Weights of a small mixture-of-experts language model, trained from scratch on English Wikipedia: vocabulary 16384.
Below are experts of layer 8 (counted from 0) of a mixture-of-experts language model. Rows are named router (the router's row for the expert), gate (a neuron's input weights, with its number), up (a neuron's input weights, with its number) and show model dimensions 576-671. Each number is 128 + 32 x the weight over its row's rms, rounded and kept within 0 to 255.
Before each expert's rows: a language model's description of what the expert responds to. This comes from a sample of Wikipedia text that the model never trained on.

# expert 19
Description: Capital letter fragments. Single letters and word-start pieces, often capitals in codes or names, such as P, E in KEGG, I in Ivey, and would.
router [137 122  69 112 132 147 142 203 122 141 149 118 159  96 145 127 106  84 100 106  81 133 129 108 153 109  96 147 110 185 121 133  47 158 161 149 180 198 114 178 224 129 161 132 123 159 110 109 139 120  68 132 127 118  96 132 130  97 158 114 167 102 149 143 142 178 127 142 109 159 157 150 127  63 140 119 124 124  65 118 149 141 118 131  33 127 148 109  96 194 161  96 113  80  64 136]
gate0 [100 128 117  96 128 160 116 111 167 142 136  59 151  82 159 135 147 122 147 183 141  89 184 125 126 134 100 170  97 137 141 126 112  86 125  95 192 179 131 107 161 187 118 178 102 132  90  88 131 145 111 106 111  98 127 129 113  64 127 118 144 130 143 123 170 143 160 102 127  78 140 160 200 158 119 129 130  97 123  90 103  57 136  91 129 132 160 207 145 110 146 113 114 138 101 114]
up0 [175 151 141 139 137 166 152 133 147 157 171 104 118  82 142 213 130 172 137 141 103 128 148 110 154 157 145 184 146 120 131 123 125  85 130 117 101 144  85 115 144 178 188 163  91 147 134 129 138 145 107 181  54 141 166 138 133 101 159 134  91 130 101 151  95 137 147 131 169 131 165 106 169 101 155 141 125  82 141 122  68  85 159  37 131 123 193 156 114 157 155 160 154 151  93 152]

# expert 11
Description: Prepositions. Prepositions that start phrases of place, time or relation in prose and tables, such as in, of, at, during, until.
router [138 119 150 134 155 128 157 120 129 120 161 162 160 121 165 153 129  88  85 161 150 118  99 149 152 131 165 173  87 168 144 161 118 142 169 107 154 152 125 189 156 116 217 182 181 154  99 115 114  82 101  81 117 118  95 113 106 188 165 140 171 161 107 104 127 164 124  71 125  88 102 146 167  76 157 121  94  85 111 114 149  99 110  82 149 150 106 121  98 116 139 105 102 132 118 135]
gate0 [127 123  81 149 121 155 111 110 105 140 143  98 161 141 120 122 169 106 140 115 142 112 150 129 222 140 132 102 147 169 147 173  81 154 152  66  98 116 144  94 162 180  97 149 123 141 170 171 118  43  67  73 114 161 159 121 214 155  94 128  66 138  98 149 184 135 118 106  84 209 179 131 114 144  59 115 199 158 147 156 119  56 131 161 154 119 133 140 122 157 178 189 161 143 154 155]
up0 [ 92  89 128  98 184  67  88 108  77 122 113 135 166 115  55 108 136 167 126 189  68 134  82 128 149 102 115 137  87  83 103  92 127  72  94 147 102 151 129 106 149 158  59 113 111 109 144 101 165 173 145 137 170  98 139 175 152  69 160 235 143 140 142 136  71 120  97 138 129 113 125  95 101 151 140 164  72  91 130  85 177 129 111 112 127 122 156 153 177 130 163  69  37 118  79 123]

# expert 18
Description: Name-ending syllables. Final or inner syllables of proper names and place names like -ville, -ton, -ina, -ius, plus bullets before Population Total.
router [135 110  56 157  93 166 128 144 126 142 122 100 187 172 167 106 104 132 114 114 125  75 222 140 139 149  67 149  76 142 123 140 123  79 139  70  82 143 158 120 137 124 153  83 166 193 141 103  97 110  70  98 149  67 159 149  99 127 177 181 136 132 144  91 101 106 121  96  99  86 110 162 188  72 157  92 119 173 113 120 158 135 124 100 130 110 143  80 144 153 131 127 130  96  92  96]
gate0 [166 115 174 131 145 145 159 177 135 166 120 109 104 127 115  64 135 132 120 130 120  74 176 170 134  89  73 134 121 126 158 176 129 134 150 144 102 160  93 124 169 170  58  79  58 138 180 133 106 125 134 141 137 116 153 120 200 104 160 159  86 107 129 121 125 139 135 154 112 102 109 101 108 102  85 135 120  95 185 121 117 131 135 133 147 106 142 192 177  99 156 156 141  92  73 111]
up0 [ 84 132 127 171 121 206 120 122  78 132 131 171  69 133 110 120 113 116 109 127  86 179 115 148 146 175 106 120 168 138 173  94 118 144 121 157  86 204 176 118 136  85 108 130 183 122 134 105 129 176 114  73  94 104 172 150 114 170 134 160 115 121  92 163 131  83  48 133 142 114 153 136 162  56 168 130  62 101 109 146 137 100 100  85 126 143 107 144 181 168 153 161 154  97 135  67]

# expert 12
Description: Sports and awards nouns. Nouns for teams, seasons, leagues, parties, awards and statistics in sports and election articles, e.g. team, League, Award, touchdowns.
router [152 108 158 130 199  97 135 148  90 116 198 134 114 143 127 131 130 114 183  98 141  97  91 152 159 120 158 159 157 142 131 132  90 160 158  74  80 142  77 123 167 116 131 116 109 195 103  98 113  90 100  84 162 153 138 156 107 122 106 171 149 126 137 114 102 110 135  79 154 106 119 159 131  95 164 156 161 172  79 155 146  86 155 130 117 166 139  87 143 124 179  71 120 143  99  77]
gate0 [147 110 174 152  94 122 150 131  93  84 130 154  97 102  85 102 129  86 153  97 121  79  93 136  72  77 189 106 153 162 133 193 115 173 117 133 108 157 113 125 144 130 152  91 116 157 129 130 151 166 182 133 173  83 104 106 129 128 113  71 133 147 143 159 128 119 154 154 139 136  75 128 145 119 126 125 126 112 144 149 136 110 126 192 129 109 108 116 109 173 140 110 102 201 158  41]
up0 [102  61 117 126 184 110 142 120 137 133 192 126 154 149 105 140 118  79  76 159 132 111 145  97 119  85 114  73 167 120 113 144 127 149 114  97 125 126 120 147 121 134 142 187 152 103 112 161 123 149 120 139 144 125 137 105 127 115 164 128 148 120 133  58 203 155 143 147  97 120 120 111 127 146 105 136 105 122 141 124 194  92 199  79 120 132 155 170 145  87 159 124 141 115 101 102]

# expert 6
Description: Definite article the. The word the or The after prepositions or opening sentences, plus opening brackets, quotes, slashes and subscript braces in chemical formulas.
router [152 105 160 112 141 117 137 143 185 120 148 159 209 160 131 165 176 165 168 108 155 128 137 125 132 146  72 150 122 140  97 113 131 150 196  87 145 139 109 112 161 108 143 154 155 163 135  93  95  76  91  92 148  79 158 186  84 130 122 163 179 116 153 151 103 167 106 122 100 147 111 148 135 104 218 135 163 148  84 128 129 117 155 158 147 172 122  40 147 134 111 151 118 136  99 100]
gate0 [ 96 113 144 147 144 122 108  88  93 176 108  75 170  69 109 126 100  91 112  90 129 148 152 157 122 119 137 133 135 151 149 135 119 144 109  83 119 150 145 117  77 105  82  95 151 146  84 134 125 132 121 126 108  78 123  93 153 185 109 108 160 131 155 186 168 113 154 138 109 117 147 120 123 122 107 169 165 109 130 154 157 127 116 119 144 111 121 120 176 196 107 154 103 138 162 112]
up0 [133 165  48 167 171  78 132 170  99 117 134 143  82 157 124 204  78 128 118 129 153 140 122 118 115  87 112 102 151 177 105 114 138  93 124  95 105 133 129 123 100 115  89 156 106 105  97  99  99  92 180 207 137 154 100 117 113 115 113 126  68 155  75 110 113  63 102 122  97 108 148 185 123 171 176  98  61 183 136 162 152 163 135 112  86 191  73 152  90 140  93 137 206 142 161  97]

# expert 9
Description: Copulas and bracketed numbers. Linking verbs after a subject, such as is, are, was, plus opening parenthesized numbers in climate tables like (76.
router [160 146 131 197  91 165  97 178 109 126 186 115 139 118 138 110 121 108 183 129 134 129 138 105 142 140  65 134 136 122 105 127  97  80 148 120 160 214 111  92 157 155 160  59 151 192 153  90  88  76 104 122 171 129 105 109  77 100 133 125 173 145 108 104 106 129 125  75 136  96 103 151 155 101 129 123 121 161  84 173 126 114 158  62 163 138  96 115  95 148 151 102 107 116 120  85]
gate0 [ 94 137 204 115 156  72 138 184 104 108 163 120 131 153 149 150 127  94 127 143  91 129  74  89 143  99  96  56  90  82  85 143  93  96 147  92 171 117 126  89 124 144 139 133  56 125 105  97 133 130 163  96 145 101 135  69  83 136 109 161 114 112 114  92 135 157 137 164 117 159 104  63  70 120 178 156 131 133 105 112 102  96 176 121 137 136 107 191 120  88 120 123 162  49 132 100]
up0 [153 147 218  57 146 156 144 166 103  64 166  95 121 217  97 105 169  91  93 168 119 142  58 135 112 100 104 105 106 100 138  84 126 135 167 163 118  83 128 124 157 148 169 103 127 122 102 129 134 139 107 141 118 123 191 127 115 110 139  93 151 212 169 157  81 106 168 139 114 171  54 104 109 149 160 162 128 130 148 206 139 139  80 118  93 119 106 120 173  97 117  45 138 124 139 119]

# expert 16
Description: Noun heads and suffixes. Common nouns and closing noun suffixes such as -ation, -ity, -ology, -ism, e.g. government, station, kidney, ballistic, before of or punctuation.
router [112 128  92 166  97 106 176 168 115  96 185 126 173 120 125 139 106 136 136 133 114 125 151 157 128 107 109 192 116 152 107 157 120 176 152  87  63 161 105 139 161  71 150  76 137 196 136 109 125 125  97  84 129 110 129 127 132 150 104 141 146 133 120 104 112 100 124  79 135 164  62 114 167 110 133 145 158 165  98 134 161 102 141 162 125 158 160 106 142 148 125  78  88 144  96 109]
gate0 [135  84 151 138 136 150 141 182 158 127 167 116  90 114  87  88 153 121 149  94 112  97 104 179 169 180 104 174 110 172  84 138 153 138 196 117  42 134 177  93 151 162 184 102 182 138 155 113 135 117 137  81 183 125  87  84 145 109 121 115 111 149 175 117  86 129 108  89 108 110 148 121 118 129 162 162 167 139 119  61 104 120  65 123 108 152 166 151 123 136 105  99 140 157 123 125]
up0 [100 185 137 115 144  91 157 174  71 125 103 143 201 128 128  92 148 124  63 123 119 201 146  56 156 184 129 108 123 118 125 106 130 154 102 113 210  95  95 138  88  74 125 140 115 144  99 108 123 134 111 170 113  94 107 107  93 126 109  52 128 109  84 107 125 116 132 103 177 114 143 212 131 126 167 137  77  94 171 142 125 130 141 128 178 160 111 136 161  91  83 111 143 121  85 117]

# expert 5
Description: Commas and conjunctions. Commas fused to word endings and coordinating words joining list items or clauses, such as "s,", and, but, semicolons.
router [156 109  78 188 189  87  92 144 129 169 120 118 150  60 158 134 161  90 174 145 122 114 109 105 159 177  66 156  58 129 154 139  82 159 135 126 140 165 157 131 140 111 160 146 157 146 160  82 125 103 103 129 120  74  91 204 114 144 144 125 159  68  82 119 149 123 129  93 124 121 107 180 197  99 115 135 114 120  74 124 121 154 163 109 123  82 130  99 127 116 137 136  98 121 159 101]
gate0 [108 134 136 131 155 154 123 132 161 115 184  39 128  85 187 135 132 100 114 105 119  93  39 124 130 109 134 136 141 103 176 176 105 177  92 110 178 161  70  95  93 101 103  62 102 135  83 174 162 157 124 104 102  83 120 115 158  99 119 117  91 103 140 135 155 127 186  56 114 137 186 122 145 156 160  87 144 152 112  84 142 157 109 147 111  87 158 130 135 142 105 134 171 137 195 121]
up0 [ 92 173 104 102 136 176 225 157 204 105 124 118 180 144 207 134 148  99 151  60 172  98 114 128 125 135 135 132 152 107 149 146 148  91 154 153 193 112  69 132 130 137 138 167 119 124 160 120 100 165 171 107 103 149 158 159 124 143  92 137 121 150 150  90 129 122  91 158 191 163 114 193 184 116  93 202 160  77 174  86 144 186 181 105 146 194 153 177 134 131 140 122 101 120 149 128]

# expert 1
Description: Possessives and narrative words. Pronouns and nationality adjectives in narrative prose, such as his, her, their, British, plus list dashes in infobox entries.
router [142 134  91 167 107  98  82 160 139 121 202 169 138 191 124 149 104 121 133  90 112 110 167 182 166  83 138 173 109 126 109 174  79 178 125 111 130 193 125 116 238  59 152 159 159 171 118  73  92 109  92 118 103  99 139 102 151 106 131  86 146 141  96 118 142  89 149  84 147 167  91 106 147 121 136 129 111 132 119 189 108  84 152 101 137  72 126  95  26 126 118  56 130 166  83 145]
gate0 [137 165 128 126 115 137 131 109 130 147 177 137 122 125 180 131 139 141 163 162 102 149  95 132 151 136  97 130 139 149 133 140 150 135 132 159 124  82 165  82 102 133  52 132 137 121 103 167 142 194 122 103 161 163 150  99 173 159  83 124 151  91  61 142 101 142 127 105 138  63 155 114 129 118  99 182 125 118 168  94 121 159 169  54  76 108  88 158  92 123 117 148 184 121 108 147]
up0 [127  99 116  97 129 142  87 175 191 117 137 151 126  95  69 152  84  83 128  75 118 126 199  91 178 127 139 181 167 108  94 115 137 167 142  71 107 151 108 151 126 132 171 124 117 143 145  48 146 105  96 104 108 196  87 147 108 109 150 171 156 122 127 163  77 109 128 109 122 120 101 127 132 181 118  52 140 115 151 121 158 127 121 111  69 127 118 138 148 159  92 163 148 146 178 121]

# expert 8
Description: Pronouns and exotic name pieces. Subject pronouns he, she, it, they, who before verbs, plus middle pieces of Indian, Thai, Vietnamese and Polish names.
router [103 153 139 142  93 140 135 156  91 127 148 146 179 144 142  87 131 131 132 117 109  72 180 159 140 136  99 156 161 117 112 111 109 140 196  55 136 159 144 158 126 114 177 141 122 197 124 130 134 114  28  56 171 120 115 132 179  85 151 131 132 167 165 102 110 105  82 132 120  72 104 139 180  80  95 183 146 168 143 111 156 124 110 107 132 101 123  78 147  82 152 140 177 133 120  88]
gate0 [127  76  90 136 147 110 100 111 120 150 103 131 139 138 139 166  96 126 190 120 182 110 115 133 169 108  91  71 102  96 185  85 135 186 206 108 130 117 147 102 112 149 129 106  65 129 114 147 100 130  87 143 171 121 150 113  81 146 174 106 123 147 105 135 132 155 123 112  97  63 182 146  90 132  84 125  53  71 183 136 154 163 200 132 184 133 111 164 132 120  98 167 118 173  98 125]
up0 [135 137 147 116  72 154 150 115 179 108 208 132  94  97 139 113 151 119  98 122  89 102 141 109 123 111 116  71 143 104 115  94  97 107 116 141 129  91 101 153 141 195 121 112  93 126 128 168  65  99 157 159 136 177 159 152 129 109 111 125  87 112 112 180 113 134 143 104 113 102 136 144 103 125 100 106  97 143 132 138 169 143 111 157 110 138 194 113  91 110 103 188 148 139 186 111]

# expert 14
Description: Short mid-word fragments. Short consonant-vowel pieces inside names and words like ip, ap, op, ob (adipose, Slobodan), often in species taxonomy entries.
router [122  89 121 146 166  81  76 124 110 113 136 194 157 119 122 166  88 119 148 151 111  97  84 142 149  80 139 153 127 142 103 133  97 153 152 131 163 116 181 166 192 125 123 132 129 211 134 121 173 141 108 110 119 126 116 182  93 176 158 112 188 112 128 160 112 120 121  92 131  80 154 114 114 133 161 118 105 164  97 161 126 145 152 104 190 121 128 107  87 107 116  78 140 141  85 132]
gate0 [117 134 173 166 103 184  73  63  91 116 159 102 181  77 186 169 157 148 118 183  77 137 103 109  72 132  93 134 118 104 123 113 108 139 104 124 185 130  78 170 159 143  62  95 180 156 129 103 167 137 112 149 150 113 140 124  77 136 148 175 109 106 139 122 129  86 187 124  91 160 137 121  99 193 150 130 143 112 169 122 129 178 149  74 131 180 165 108 131 132 154 186 173 131 157 130]
up0 [140 113  68 112  56 148 145 111 139  90 152 147  55 154  74 143 133 125 136 103 156 106 102 125 124 151 158 119  91 191 105 110 133 109 153 192 112 150 130  88  94 157 125 130 113 111 202 158 165 118 134  94 119 146 140  94 159 133 109  91 147  83 114 119  72 106  34 129 121 155 124 166 206 162 135 122 134 113 179 103  82 111 138 157 122 113  15 129 141 106 169 189 140 162 130  93]